Weights of a small mixture-of-experts language model, trained from scratch on English Wikipedia.
Experts: 64 experts in each of 8 layers, 64 SiLU neurons an expert, 6 picks a token, a softmax router, a shared expert of 128 neurons.
Training: a variant of SOAP for the experts, 463M tokens, 7059 steps.
Below are experts of layer 6 (counted from 0) of a mixture-of-experts language model. Rows are named router (the router's row for the expert), up (a neuron's input weights, with its number), down (a neuron's output weights, with its number) and show model dimensions 256-383. Each number is 128 + 32 x the weight over its row's rms, rounded and kept within 0 to 255. Numbers have three digits each.
After each expert's rows: "gets" lists some tokens that make up at least twice as much of what it gets as of all text. This comes from a sample of Wikipedia text that the model never trained on. Tokens count by the router's weight.

# expert 29
router:086075148123113144123129103171134133128106154124125118087101080133128112081138123151086148171137140159148150083093089190153152060110139115108154171048111106163170134147162119126116116097113108140131135197081124096108206127116153144130146067154136106139130152136076094094167131100093099134142093076155087164106174168157154138243172095101110173141156138138109039057133143140168142137142
up0:149090070146156112149158197129109154178151160157160075131158114121121190099118145075151105170110153159148142135141062104110081146078109172107132137108139152125154131066095169099167143117131090124158174172173073084153113206159099112188128101132151132126130136108107149176134126100150118097124146109190158141143139134170084113126083114160155121176117056123206077172098071152195149134088
down0:122136111160134066118178090154111135073088095133113194113125135141129158118080157115172115099140078061097106105115130102153152187174151072072096096098138154181120120113122157080173099134141176102079092140100125096097093182139088147178141155189154136109119138148096137119047118160109144163139112133100129117132129100094108153156102131180122164169098132115139099131117141114145052123078
up1:115096141199169204104117140101099103153099051111102117138156186110111100136118173100053124094064124110113138145096110132121123159080202161097144086145139181159143113113149145140052070142143103097143075153096131140119112150159103162108098133147173130140087148159140128076084106171092174116115138087111127122132119123173148121224160067162076109096138094073123117077161138153186138078150
down1:129096101149120133122178087108137115175156123135131075106139131136091085099109160101134137139090129087113116072153148151074181121146131127156136136058154093119090076138133163123129174081085191097102119205137089115094126127106161101139156085197079101097069132123177131133166193157156108083126152123134121110182172132103128088090149178139188150144156118163098122133130150130141128125154
up2:100125143157140114159156140118084136120148131173123189111132097101090121158134156153128118118158140157154097044175137114132177103142181211103114127152115092118121138125113094164123178166136127121182063147118097146183195129167104123153146130127107113197140123145153132110146104140133101120129048069078137135135140126123080121176118121129110140142134166150169111198135103092166115107181
down2:148088137151104172117115113121130113116154128143121134129121132183078154135100085114092151116151126165103041081133166006167137162154065172176112170151093148154143129095125182140098111087146186069175109175161148101178173157112111175072103084094166164098143111113110139157143190122129101138105134110094078115136104087082082135096147155097152113123124117123092119119162129140131154151109
gets: " |", " (0)", ")", "|---|---|---|---|---|", " 0", "|---|---|---|---|---|---|"

# expert 5
router:091109106120129186128092131187170139124123101142148114121108065118140148129162140182101108135132172132108080131093134133105171180140157102163152123100115082107167139110186085115102111119094181122126145175160132103135129157166148050177118109107126170101082130146156089137133109083100147160101093115172141152070105151132093134176186171102128136126150123129184086069089125098127105080096
up0:074171138110129146120093078151084094102098076112144156140146085099184145143082156124121153168180120115084143114121112155143176119148145126093072174168090206212124110124094073150131122147175078129154157054124153121144115093115148122114118087103148157151123181136116154170084152108100121086121139113101097133108176063109114169139177146098140104109117140146129104151115111115131125125140
down0:145102127179152134185161137114105062100103071169083201162107105117135176127176207129105069131121211110101084117180139096116123109151124118116141138107242075114110160170101099131118120148116086124102110104087127147074157145138128116080089171131085126060128125142141132150097182081064091112113119076138107109058144137091134130157111175172072070148177121144144175122129082112103154140106
up1:140130137106128102138142170095147144105117141128087089147101110157084119140155129110066156181102114117096156108117118107150117137187154199114142085062122176170181096101142123165123149096165144122113122101113125136096106110133149168143099134136120144176094132099089131176146080153060126094064046121147132122104092133150184120148208142094196120112134073115097134113086105152139123117056
down1:161145167104147119105163092118084096108114149099128156183154120066069155101113126118126133203134066105070109151167124111114158064145162167121064101135136094066117111191131165120139136140153178145139160164180143089098122130113107090158140111151096073168169116200164152122141167087121149073146062088131141135170094168102070141102181157152111078102159176128066130117112151153112158153078
up2:080139096126143110133101178204136117143085134138200125116072152107155163108110116184097092127091202092138049143132139117153115151180112148094149181095133155123115136111132154097101100065099170167081134108114114104180120100083122179142105069144151169131116129138133135075103087081152163176138111148133150090077146126096137117118162125150096122149127172112128144142162063126118139156209
down2:153170174157148130150133103146140135164142100196120096093116132107139150089119133156165130127058179100116175123146099116136133133171104113063120128139201152083102076119114097106105134095057139159153077116175123122134115141126149099172155151119126123087127136102125113118154135136149093135116154125158104095135109144065172109184136117025070080194122152058063184065141113110124087102203
gets: " ", " —", "id", " 1", "d", "and"

# expert 41
router:176045166103133150116142119147169147118116135167078118147123132155114104085128119150115137095126116129087167095168150141112156116133142146188127084153122115127100161158097108048121098035091128086105112151100125072131106128168137056138117150198143024149136141137138089122133149123140127158122119038156105075122100145087103128193128180109142143096131145134156060106178120151135125138160
up0:160129156166113127146166121178150143134147090162096161138156112102144135034153184072173111157114138124119063124104206137166092106093112133113085125125137105087128132134115119115126120140123165153101141100122145107097105101075117077124137135087093140166106129171176161063105069188140118161102122106150080072228094149133116173149163178136089140102148119115096093112105138126137137190139
down0:135085138161158140144088048122167112120102177158096142085112147074113180154079087150102174114171135058118150084055162127158148158158107125119122134117073054064163191106126168051073153146124132194120149089114145095176150144131135189141116119114118121143110174154096140165158088153088140170167148085193119139132141088156131115138101101122136105155118143107139114145121112072117178055096
up1:156113201179120128128078143199098121135107130164131113120105063129115152113145164135140151130151149165082140139148145117158110126141068148162081179135129151147096137119178151226148124154123070127149123150207133123144146128122097124133134143112095096082076096143095065103180109101106124100133142117151169156162115073130151093086157160149156158161127103086095160164102106110083142182185
down1:109115117126121065163152121153110190128103146148095150115080134098090115091187140164121160150143133125097113124142110102096110145122137158122164121138214046180104108087089074196151076125088133136139133162203097172133159095134124156140151154122177117092133159136127136132106120142150118076134169092147136175095124091082118131134119159182171150049150109138100120109095105103128108128102
up2:131122143045174076133140110101102164112104132157111065062107071153114163086111094066123137123169094216103135169128101148099162152183109219169181090129136139159159096170177092196160182098132082135123130134110169132083174120193134096134148170103057071157200115188158171157146134150133105093139119093101164134108106146119192140143127143105179146112164177136138127133123105119117129152162
down2:096138119175116100141103065093156144106190137156150139127097145123166046148105089092123149153089155159201122115202163077124116113124152129126141096143158189123075121161106134094166087133084128117103151085044123105081146134116128179160097035109134152093206169132123159056151084080132146106107050136112130117142152141185158091128106165120179125129115101135085159127102140101148095095068
gets: " ", " 1", " 2", " 7", " 6", " 9"

# expert 61
router:109123096151196136050136106187111117121123150103173115175131152112168180094155151110136105161121053144106094122135106118111123114160098100131129128095087124148102031137163057142075176111134107139111112099126115165076205104174135158149090156195132131152148093182105078117157098081068130156088149122151084172103114133210122186124057158117134116148110121101127142119130134127170139076174
up0:121116173112129154134141096162121167142108113175096147126088139141124108093103128137145104110143152057179135147106117163158153101107149146145174094118127101139112141148125101135063122120160163113143169027130161148157180132094206136126221154122175172063102151115146113079140147093073079154137124168170093170108071096068108070169142136132176150184120102110118135125126080153126115087108
down0:100134115141100125117095155166125162117145110136108072107159103082093168111130191137139082077083154130157091089127167141047079139166124093068107143098114183121243166049161117104174175102110108176192131150075165079119103073129078132107168144078092147128124112110121176138143162163137139120128163063134076133166161124119151159125081096141118119141137119162150135094165110130090175064144
up1:105115158142106120092145140111139147119163064162099144087122149109129141124152127112132130085094158140113074122110087143127159188127189155143067065080150121119132107130106134069123164106100106138081190106184088092149159206167145106135159160113085109063162130150133149087089142171172160119163104108195128140117136098085080139086116145149132118135120156098155132134139112105143135150129
down1:124129162124102095140064095069154170118076082107087097087171167142122077132117096123137099170149075112126133163132171142135151159184160181137138107134177102131142102150116097121075196144174152080147188152137111141124093094141160116107137131106167103155120155114169104103112194131156150130107095121129128123190128163071112120110141161043139145108104155128057148179118088178157137159114
up2:097122086139126065123118127100071156094125175106138129118094108093012128113148137182154142080093128064115190092148086089163139107105187155126066130162129153187068085148176109093129096149134128119120126147158165137125149169120154140141150097183169108100133098131122138083149076160139095191136134108146134181107115112075215146112176144139159114094108132135098136089158154078131147120125
down2:087117164123117122112064170143136120117152120167107174093076112113074123189174107139144171164184130137180190123101143155155123127150142162117161151104125127113124158164115156182146090112152194063146118089142076131155130100107144117131101165117119141182114120147096111101116154137100151127162079099076123133139137121093230079193161150120092137112140108118115096168130125148122099134121
gets: " and", " the", " of", " to", " for", " or"

# expert 46
router:103122088142124131089158149138139152099070116121148110127153096134169153126109134176085162126191127143140096098115093148133121100096080113134150207123066158115111110170148105105144147144121162135132102164132134082120115132128184109196098156118125099173189136157117152076194123074131107121084086144160159121089084145122080174181130137131146135153128162135156094145133194145134130107143
up0:189122141155155152102107096125084096183156140121159129123146129082175078170133171137125161150085112156155138150152111108108102084157113119146127136086174188096063094131131070117125147168078132127159113153171132136141120067123178150157152139146116135095148143126155137174106101131155062071077086153127122153104160135170108150118098193107096117141117111140094104135170107168204107098151
down0:123147110116098162142136202105126083182183178133051169173176108191130147112197116089196141128161137109130112134118131077154135075118153192154147066124103161161082116158143168127138100114116181143181086127066185082153077123109052110121096134093094077136130166132151129156153148160088121155084069131132172176124120102103137124082141096120119129110081141089167112168125089143122124153108
up1:109098126173148091117112038123142110114078130083130110129117199108113115175102108090120110109164095060111146116071127147109145102108191143127119135172160072098172155075146085173122145104129129143103127110140143162162122096125141146087040155137139151124111109064133069127176129087139187129207130106154097177111126166102154176125172099137063093107091129115175133136133105129127098147102
down1:080187139130121061110150124110186156106125093136161131108130175063151124127110152137101076137141162101164149141160119197091109105172095095170168108133072108107126107209180127122124061132117151121073131165142108171106171095151207114100094136088200130127141106118136111119131113139155069142100107154166178102139145125102142137177193093141141146116129105081120156153162150191129157157099
up2:120107112143105154132111119115189101154122149145131148144168117152114119145086081175153134109093164145104142165123138120129113166146163145189070171158165148106127156116111206108147138153167120121090090131170084189131129165119132101120033092118075178119159125135074126100084158145127098112114163161092102093126182192112103143125160153129137148123066073140121165139131112126149138140168
down2:090150149105071158150067095151104104137138167116123108115103124180120166053135119148137188102106127118114103137094143134143136131131201151105096132105142145142163174138132160182129134146142123123097050092069128172130131115127145190105094143111115123119089149150165184155195127130099145125191130166144181113096158158187100060128102069143114136114139159094136125102131155129085154155081
gets: " of", " as", " on", " in", ";", " the"

# expert 20
router:113127093134130169087118214138070138136086106084186098131154141121147203092076108124087100141198094128153194137141107124129131202150172088146070157144094129107121103132116087105114172082137121123118101165081115134105137130130144104130071185106127136174171150119109136085126128150153156197103120152178104130118100145192125192133117127109147157118107149149148088139124150151151129097138
up0:176128151122140080086111107099180151133123087158147100156116045109153091118103180163160135139158090101158127142103142105179136087166086208113110125160073116120101157111094148077083145168134153142194082172176131134118047190154129083134114161054162135087140193148128198099132154153103118153172107087164151097110117179161140100150125111068091101120097166116145129129098168099167119151143
down0:160101107175105139095103131147129117108126164118066127088161075095156122102153145144138074152089140106076094167130163164178159153154143099126129142123117105169057122117050125109119094172155187145091105143137114171153101103123123149137113161109143132142145159143098079061137130103145124109152189137057106152148184155205160103094118115178153107103161119126148123152065064154107173118156
up1:124137106129104152106050081128123114076172133130101154144141141121091082128130155159110081110112177149137118133109147093094156123153119162153216096126107131126054160089186046181184054132122087043151128097089157121143066142109100118185139165167158138158081087095139143165083134142177194119115127104149107117189105113145122123145114158036118133166103124136141138145170160132087167117132
down1:147054157102052132102156125151194159185148137099153057084167140105138097154164162095153174136163143126167023084099138137107061081078097137134138170159080142177111134146117154152129114140117134113121115073133115093085123150128160126132132057133129092121109102117143158128102050144188126128105113148043103151137055078143107094136132179196129098162136128147104158105136142074159072111143
up2:114138071201139140126154114114113137171134125070152094148129159179154107092058115097163126103137194180131070166131153202169083113094125168105097108143081119135123126086135053120179132117115110134092148132172127131144153168085156136113116106177108107176115111123153144203072169134177127125153099087157123139202109092182118124131145128159083101152118107111172132141116101137100140090148
down2:115130087123131127121160131075125126133126125143096189119172175163120146117175100087153151076124099155089127137121098136084113146111080127149163150151142112162135159175084152160090151133184122150131056150072080090121085105132109124162174179160102153149104169094125100111128118139139077154178160109132123134124090139212184144116158142172101134135144084137136133194155120146156143175102
gets: " the", " The", "The", " its", "'s", " their"

# expert 7
router:143123110163129158113096100103121118129163105067140137105140143136118136128127190088111173145162092163133082142118073094167137146108103126120154127153042084112163078137149118112137099131122132103153136134145122120160086122118161129148071165141095097150123138093087091092103112112094099157172094078215141115139097137139134184158142127098150124172093093142156081152141142132114097087179
up0:136096096114109102135077096117129166120142118161189160124135117058133128122105123137111114169102153084164190156105054115194065123149175164109089136132132145118090195114111180144099111109125139126157098136142169124125089066135138123142058076121118109114187121079119108123089101118113130093089144066151128148141122175070125216117138176137168165067133112160160111112094106124152091074141
down0:087148186107051128084229100160109109119097158104106147138143116174136095158141115156162131112111154153107106107124140211113172139150074103152173103112135125117089089118095110113114090145158143093142108137133108148117134112131170138142193155140176113093093123145105109134139147092161096156069106173124144087144133183139134081152073121100093074121159074086158186166118139099150114148099
up1:122138135148085135132111125116144166165184120093144106128132138144119125158131101084139106176125155133121140163097126131140108138202140135052086138132094108167165189116122136171153156092102127098131127118053127198107139162111102178110155112192098158168178145131147099082128098119109137143131173110145173099139186102183130095125171138127157139119157107147173123150126155165110126092174
down1:123150118111156146132125179201154151165181161137163138124184128117121105141139138118121133169149115109143125127110146094128060171139161143139085123143135097094118073163181120156156089151131055061102122106124131179118058133117097193135136139162104146108103113023103114117099120130113100153158116149145098189141132120146070105099146134125110090086124116118123102147087140118141119109091
up2:136127106170088128179205183143161146147159114117090150097101076200094118121156159101132140144075173197114054133141165089138144095175183158152147155156125119215134164110158087160122161115153124116089156093147099154155128142117097181108119208136140057146154163158092101119134123090148186120104148126151124156137161133158111068128161118091099127107164118092089142166130107118145148106154
down2:138132140110163080144126146144166084108139104131098160106096157129149138097135172082127036173073111125134197105154096130147123148149108122071126200114158132148167133138194111127124128136133191092176144091119060177107138084154169165143173127077156112192151177085122195152082158115155063124069120086135103104168111113134115117113089115135135089131160108110138113147154102137116119122119
gets: " at", " in", " North", " of", " At", " South"

# expert 54
router:139129167193145132129130126175153172136135149146056089097174134231112100121113090126114192138120107167073190131106141103111127148092125105136125188091072159136140071113152102138075166091087106113113142194136117105142139117158172137103141074184069134179143105189162090109158176126112134202141108078197081127120095097142170154150141110091122141126182196117112078120143196123074122139181
up0:111139077084076110142132129155112107120124152150134162080146071132123094087150162123125076142201124098117070160108153106138136087137149110171102110160120121162167090072107117157155074124096182126140115142124087107081112199147117186131103156157170121118124121136143162170085144101099134145185151144116089076134134155182137054166117109081170055180060130118177145093072143070093181088098
down0:121100132135131109170146084103129150122117133119101121129160138133092141069157120139107153162126123168145118159131146134195113091133078165119150139100097151153118134122116125058123104101158127110136109184132087143149140065146153123186149117086120095165160064157101119121188098097125122095098145134131075125185124118148074111063117137118152090094155114148093143088151146112147182183124
up1:093102066063094116150147158125109080147125134124198155076130130117146181095098129089140099094112133117134121159072144095139127123188075121125109146184139124085122116150154085144140167104157154116156101111179118166167135121155152214137107129202111097120106125081123142152163073127105117118092130096092121075124215152146186135118173120097144133113080156081122161094127116126128084118113
down1:105145079112135122145146129121106134093120083131151156152102142139080132132166125153133092148126146117102137139082122175094195187118140133126095172123156111148137141146159132106102151144147213079104139159084107153097060177084130081213109107110100129187194178160133127094118153126137145118069108104122124131148147148118129095148097155151126113116157128179124131092137139052167133097155
up2:156085094079090150111123107102170155123109111096131094120133149140140121157108125123042081150098127081132112123148139147121128163139133178132089078083122123141092160086179081092170120171086087115139129136143146096150195153127113146076129096094130158135158123111162109101115166155165084169163130112150111113078083098124151126066168175128108161138083128093124086134150175085138185088118
down2:138194153127120101133160141131177137129140140148198094135125137135168145132115148166154121121119153134157127137190125162146139185131151119062167124198121110064120122158112113150151106139048095149137152125121101110142164155102146076141134154125108118110111108118088184129094134130061150082138079121163120114146070116090175096161123153203141080151130121170122148078152167146085099150121
gets: " |", " the", " of", ";", " in", " –"

# expert 45
router:098121103115074119166131112161105153118110130166129124128153076176128144123099136129142144124146114158078060145155117158146200143168128103140062109124133094108130099107162113129105118082125087115123117154111142092081152086119167114134161143120107102163192109146145110125120151073126117160104102123180106138077124131199105142133093161178092193135168128162154169126136224102190105115133
up0:088177130127093133119150194177208107099163118124157174170050006119097124108182109105134116113073109033112124108076128136153138100070147164090147143125137171152144118159143099099101110093103109129087140177125107163147125186162126143068144138078179120175155132141129117126168136126121123119100123109102175117132103104096111090168128079113118116150155126103132121169161153136126151187163
down0:145186136140107116155180172072085112092176133182169123119173117113129126137133125135158097110139171140118120184124118127182104108212105162120101146093095094110143125217104115186136200103158140125127096125136127210113082064116149167114125115189182159073124124123113135130145109133101102137102081136139182180142115121086175139099178089086130163076111121133101125051123186096154085133142
up1:153041113123118125101122076091126142136138092150136095167128071134187074119175136106102091135135139168129114077116113163164106122059159128128100110127161102115084157116108094146159037139094083180146193100112127144071126136110101206140116133093160107117175166134167097101113111077147122134078165117112136116106102167187100179118128128148113110123055132084107218132123120171142175155118
down1:094088136149115100126118095162118115099151188153135107143145119125114132077164127077095102078101095122108122083130172141114109120164109133090107139088074106156152203099151181126101163126142096143167061117172134063159187112222162147104144156134133105167117067159134154141150140083138130140047122086102223054065159121117100128035115129124135099116134115114161108151102132106150159129104
up2:120158139154128171104111130140137157073173125126171128154135146107123120166153155174146136074117120119133120138101118120138167129086175138151093122103130115104109098151123142089189111163115148119120160073084080096109159102127161074134127149144165068141121059115122155125116137092098145135098049174062100125146130150123112151134114036190096163149131127117104111136110105137101116127116
down2:132105159123071076142201165098148135127187135099149085163198150150107161151110089137177152100059153105133148109068119133094121120136125196119089134145087142121167125108127167135135095102180143130111101115128134141122093124126088118131118111092111162172168142058173150108118089111121136096186185120122075107142145155173115117124131173074102183135139121124069127084166168147075108139127
gets: " the", " The", " He", " some", " he", " more"

# expert 10
router:132037079141100091093115105124106130102173135146137161099143136130161168086094142177151217153125101144113117110139081151111131142165076091103117132114066164129102093138172075134120152114179147150159133115132113120103097142160154204212134133162116043189134090177111055119215063115069177137097102114153095161123161153118191198115101132105090102136133156095119098076104146157144139082177
up0:170083151084127166094126209134136096128202072102198111218145106113091133121155157079083132122140123139162179121129058145147117105072129155116152094122119188111149153105126187113132155113173101091118154139154174152167186113118135090139141100105176160104139116094112115150092082069189180132123124126144078119113109114092160122129158155125204115171125077164157144112160127133097178130159
down0:123161085194041142095152132159104128144128159144082165149095085211132105158144145136120109131143143126154145109110166101188095129103131119130138142121140189114177152054166142147136153174141136142088162138151153151146111112111107160146145093134157160086103141151134145219065126132066192104112182125153151155165095145148161137141153121175129117143103115094117114115181139152140078122147
up1:136157145186094134134171138115118154111150117149103154150156124109177120093205080071116083046136131202125092105124172113131132146144090142157105131139155095175151132088144107106142157156121129107101086122154139093058124112083105127087103130162116106113143138159120159102085160100084137129089158160146135144090141152095072116138172118106136195163087095103069120182160123188151124167169
down1:152131135170124085123111103140176153160120141120123147102197153124169180202088096115151150140163135126085119144068069159150129165088180116121078148133167120079126133115146143081123120172149061122133117109146176184148121152095076080151142144126118041111138112117176109177116098087075146038126164125122096096118175204142131150103077140150132103142111141110136159107135127117147119085119
up2:120177130161073137134120139127156091178118113169082114087115148114119063132109086074093124084189184112128155167121117092130152154143113138148146119096149148157098156152138119115106095055141188138089188091128091202124113067115112120120129145134123141086172129128136130163202130107154112112134120142090144142119092106126089178172132193073107069132089139115133102115135071136133126106117
down2:151081166135128151094136221142109119157074094128124183069061158113081112113113147093112100075161108146141154028102122173111078128175165112169184100126119204130114121186122127119106095132124159123089181111093085122079101163104119167176107172090173165139072185171182201146151056097156107090132132089135133108136119098158124128121136121177104133132140169085141148149089156103114060157124
gets: " and", " &", " or", " by", " with", " to"

# expert 4
router:157111141134162153132149146127126187080115123120112138116116149150122116122083109114158165101130139123097128073102153140129139112107084099157060141126060138116104138088179133091133089109118133130106078205072081118148091135115169149146147090164111106139174120126178108106170144098127117162092087108179122098128132146131070145224179142094132117145088122109138114097124217141099129105142
up0:176140154145112081124142146123211105106150166170103123147162170139108137114140145179128146177087117111099125109166153134134149145152115164138179120090098073062122056178179131120142072099152155125158096122127148103112167151202153100097124176129123111130096140154133118145164128100127123129168146131036132107081125141149140082120119086170103179095092116133147133096111227169088147137097
down0:159092175092127147115100130094136173137134111136120159142212108157154166097172089120100135072128144153112117136123120069121078124134090164138155152138095171121136090085161117118182107096207148131157057208164195113122062160110183142091066145113119106094120096085120149151134131148144135168074087080130105135168123105098144165118181164107090075090159142108105177110129154149180185080086
up1:181139116192147144155082148115163117064122097160130072084088165101159110131079126145126147059126143120101146150148136097141110104109132113095092144116102113146112172137197152174064117144075181074095135178073100135128159112120138119139126146094114080140128140150120137124115137107045111163058094159151107150159157151088111119127135121134085135146156066137163090119150123153112150169148
down1:117143143112152145144116165119109088121163108095126115124123043122129131134146130070079184147144115108087160156164059088172150128151135122146102063125191149095114105103126145174109112183068142125095183110177182056165073134128085137148085158185140106109141119132124110182135123160106140126105184201100157122100105104153104168120166153095127124132129151120078075074104146123139121158055
up2:150140122154137161118072119105134110156171105149151116110057148140125151167069193160112125145129133164097182188137098054098153106100123085098155138114102184051152099126170066091129131141169161113121119073109107120111170163143129130150150144119199140138080114073111132126191141148186205116144138180181179099128092115128164165140129193128161146136145112119106127168172154194174114119140
down2:178098138134130088166160132135151108151134154059141100127112118098072158125138138095141101119172162110108159098086125074115149154161102098139114141113122160131100121119169163162161113111093119150155159064142127079070056178095097047129137117137115151158112148167168129147134141142143112064196178144133147175112132178138124126105188158134145092156049158124103085086148138142116156128072
gets: " |", "|", ";", ":", ");", " @"

# expert 47
router:115124096093114148145112140131103128125089117125152091111127155130160106141146132125095122121188077125131126139149138146082190166180146116111096100138094135107101098097174053143089154122100127167088102145116060136084141065109120156136142121100131122124190175147154096040154146138116126164098063081158146129155121094241134131153097136095132146133128125145156144152128136165183131105125
up0:131112084133187150128090141131137133131085097186110150115141083107109133105139179142173111150109125125142092191060138024183068119141135108104129169108084105140052074124169098108140143105120108181145136127175140149151136066138151115101124167045146114140156104102146108129115069106094159112142113184150184087133155105093153141060130098119141134066131121154145156150091102087145106136132
down0:099152126120094113137143061156112141154161148160130107168085110172123092152161154146099144160180197162145124123171128181161155099130109094097125146115114068101104089122064153152081138157163175127137113165102164086135111112130119155072136170068139158126131148129159150160150128138067183064135117102114162194120138121161166109004166118182117194113086131158152115078160124094174170185087
up1:146156098062121098059114132112183149085087097139149091080191165109110177170179132104162152117140126096078146100189049128075119076182174165094105160169083150152123145146138144130146139170123099095099140107086105184118154101110097181141101105111173168181141105163159118168155095153105152144108164131141158190061102219143110106136146119114123122138113148131101109151146151145162125098166
down1:147109103114104096102111119074150156122096134115136057089164159140163146124098113157155092100151103099120062144174084157112153156149159113128144159167068126177069171164099160087160124114152122154095150088083129111125135159177101147182110166143153143097122140170111134115116142135080137151123153104093198143203152177124133083091134175122127124101182182163138054145121136122136134097145
up2:088129130123144116083133121128138184150161160093148144160109076077116203089121137189128130149104181121141115125149111120188165115111173150155151117137109124118111109112090090110052121102132155095146153131114144155161177103133123085083124143138104185110204180146146141172138076172187130092114129123107126133100104111120177134134111103126107099180127111151146103180131122112208141151118
down2:127103124161189140143186120153135100105108137172140107128099156162120109051100149150111094048136106146193142120154135138143093091093096159123111169137110152160136103134126177115083104170154116088137147132145145151099122154119160174114135117170152131089139082123106091189116103125186130074090079194162080122170143075101100142070086166168131090187126133148068096117143142133134127145124
gets: " a", " the", " The", " an", " most", " A"

# expert 27
router:176123082167119122072161110152164154113162179117113115099151073139096085110099103176064105121085116123085087132123127127172114119135135103137132161145118144085159099119189109103138085106115119133098116129078082112179162114127171103135125088107119087183165140142116112099199125104090122183104093097132047151112118134149174109183189133154103130159170107087138090128171167123080126151066
up0:125141178128131150121092081108083186155110107107091181075139153133123149114106089114118114160118113128124162138178126134143113122041157136195149137153107120128125140183113139093175070141152165146117135088111120103108196111082136094155070196161139066151148084099186144079137083086096200152159099162125092183137163145139156140165077111147148140130121111153100146106155095072133129108138
down0:167158089162140166118105157114084137157142172158127124052115158117097070165113119096097111119096162131131126083179185151153077174165114118148094155130134118177139135139109168110128105174142125145139195128102136071139142093100149154215181077093163126125154140130142105096154108147135140107138063111137145092133088144119099117103138149163117110100121125065110138122097123068134193153131
up1:149167121119159111146124132124116128104058104130161085134100117134145161143138131074086127139156219170143141075160110155104047114124164117177128099118086124143139163166165102129111165105151103144082126108187122102131102105153130168091110136149156117107141132104115143088160068156114110178142144131164131204136187120106122134173154152051170119094098130155108111073094046122140120112096
down1:130124118156123112157091146103105127112090070153137100069101061170148092071121161109139141149140211092112093097154094137146107057133115154108175143088211094098078123130132182167133129092127137125144100193111069142106132135135113091162128091142151133199112111097074093174172154120118073061099140202062159156095157136140153158148111058072123100100155113103131113083150126173163161130151
up2:188098132129114106116145144149120052134139061186127121148100171139115153144116090129124159128143156083181154161175056145099145141136183187142075164116085087207074093095116110152097131126109133141125137124110099108103127131134167054153149061144116077165147204106138096064094156151097153113124098142165196101099205119079119120118146113072142150126160093136117111146092164145189151124122
down2:187085081096121128136106144096141136137096120164164096154163117141153154131139118178098088144129157132091119157145127104137169096055165137168132122133125137103110125101157134078121168117082096075079155125135102149108138124152136113133108093138094120125084179154149081155156134133192128133065142128120139084119085084192117140047109154148141164073079133129101126090127163090143155117169
gets: " |", " 0", " ", " x;", " +", " 6;"

# expert 9
router:151124135126128113116159111154130131111116153098208131147110134136163063057122119132141095125176076173061146085213073124150117167156102108120081143081104084145093129173170107094133144047153166112132109146091149136090101126106122143105062139122109120132112111149155138151158159125140122125092136137149064174104122150162154143093170158170153157153112173131176099090147194159165096124112
up0:130146135150194125102116144151149129166167181173101134156173089169104112116192160108118115093094138187123151151131126091130089147136087111177111138168102112078083104166089122176099164124067149123119139113154142069155094102127134107082192168106174170079108095110125142146150088081131136104106161138119167158112145091223156169149140120104137168136115078156150107089132106064143139075139
down0:191107095120124138061135130191128117110165120187079113056124138090164119096096109121101077121138136117182169084104115225165052134117125148139187156132159074059075094112133161165131081188131129116148130095072159166108118150121125141111129116070136125127155159127091134140131113122159100129149124137128235127110088089115105154121113147109160179132102121063132094192063108108083117121154
up1:188160180112156147158141036127103059113130171105107155159157129149188130135167136086176138134124077163100084114157150130128142097136121133127104160121079183158093147077201130086172031149117156136134140103157034125182105132124128060130114119150081071151116132115188171093154128153149176157110185092120095119154155099150078156118118209131163097168120115173142147082087115099152114163107
down1:087196169162089075121136096168136087114106093110105109135116073087139096155200136115111114136140097163094145103115126182106147132160072102207154150117106166121152100118108135101141127134090150137137139158105150115067135097113116188092073163178087088160071115103175157188160120171154108160144096092110159128162147121122073082095089165118126120127156138109133108125139115149131152164123
up2:123101181105109072087109095138105118126138119133159098079184119108160105114108106056199081178165104147133142135176094068148092101142145122101118108103140080146135157140181153136105134103089099155061070090136122138129153116100089052178142137136151151129164156135119137087113128145168128152132166113166129131169167157090114222131082134157154123155093085106201208164154134107099131147125
down2:168084108138144151068161121118122156207120074123165097070123174107142150079121129105142129141121135124128144127123178129095065167123138096182102162061116100166144110117112167166091086165128139111187095132137109112121145127127067146115076174141099168132145112149242092129073092191109159159131099163111116072154158150112126083172113110143113117141093130138163137199127149134097138142150
gets: " the", " a", " of", " to", " in", " from"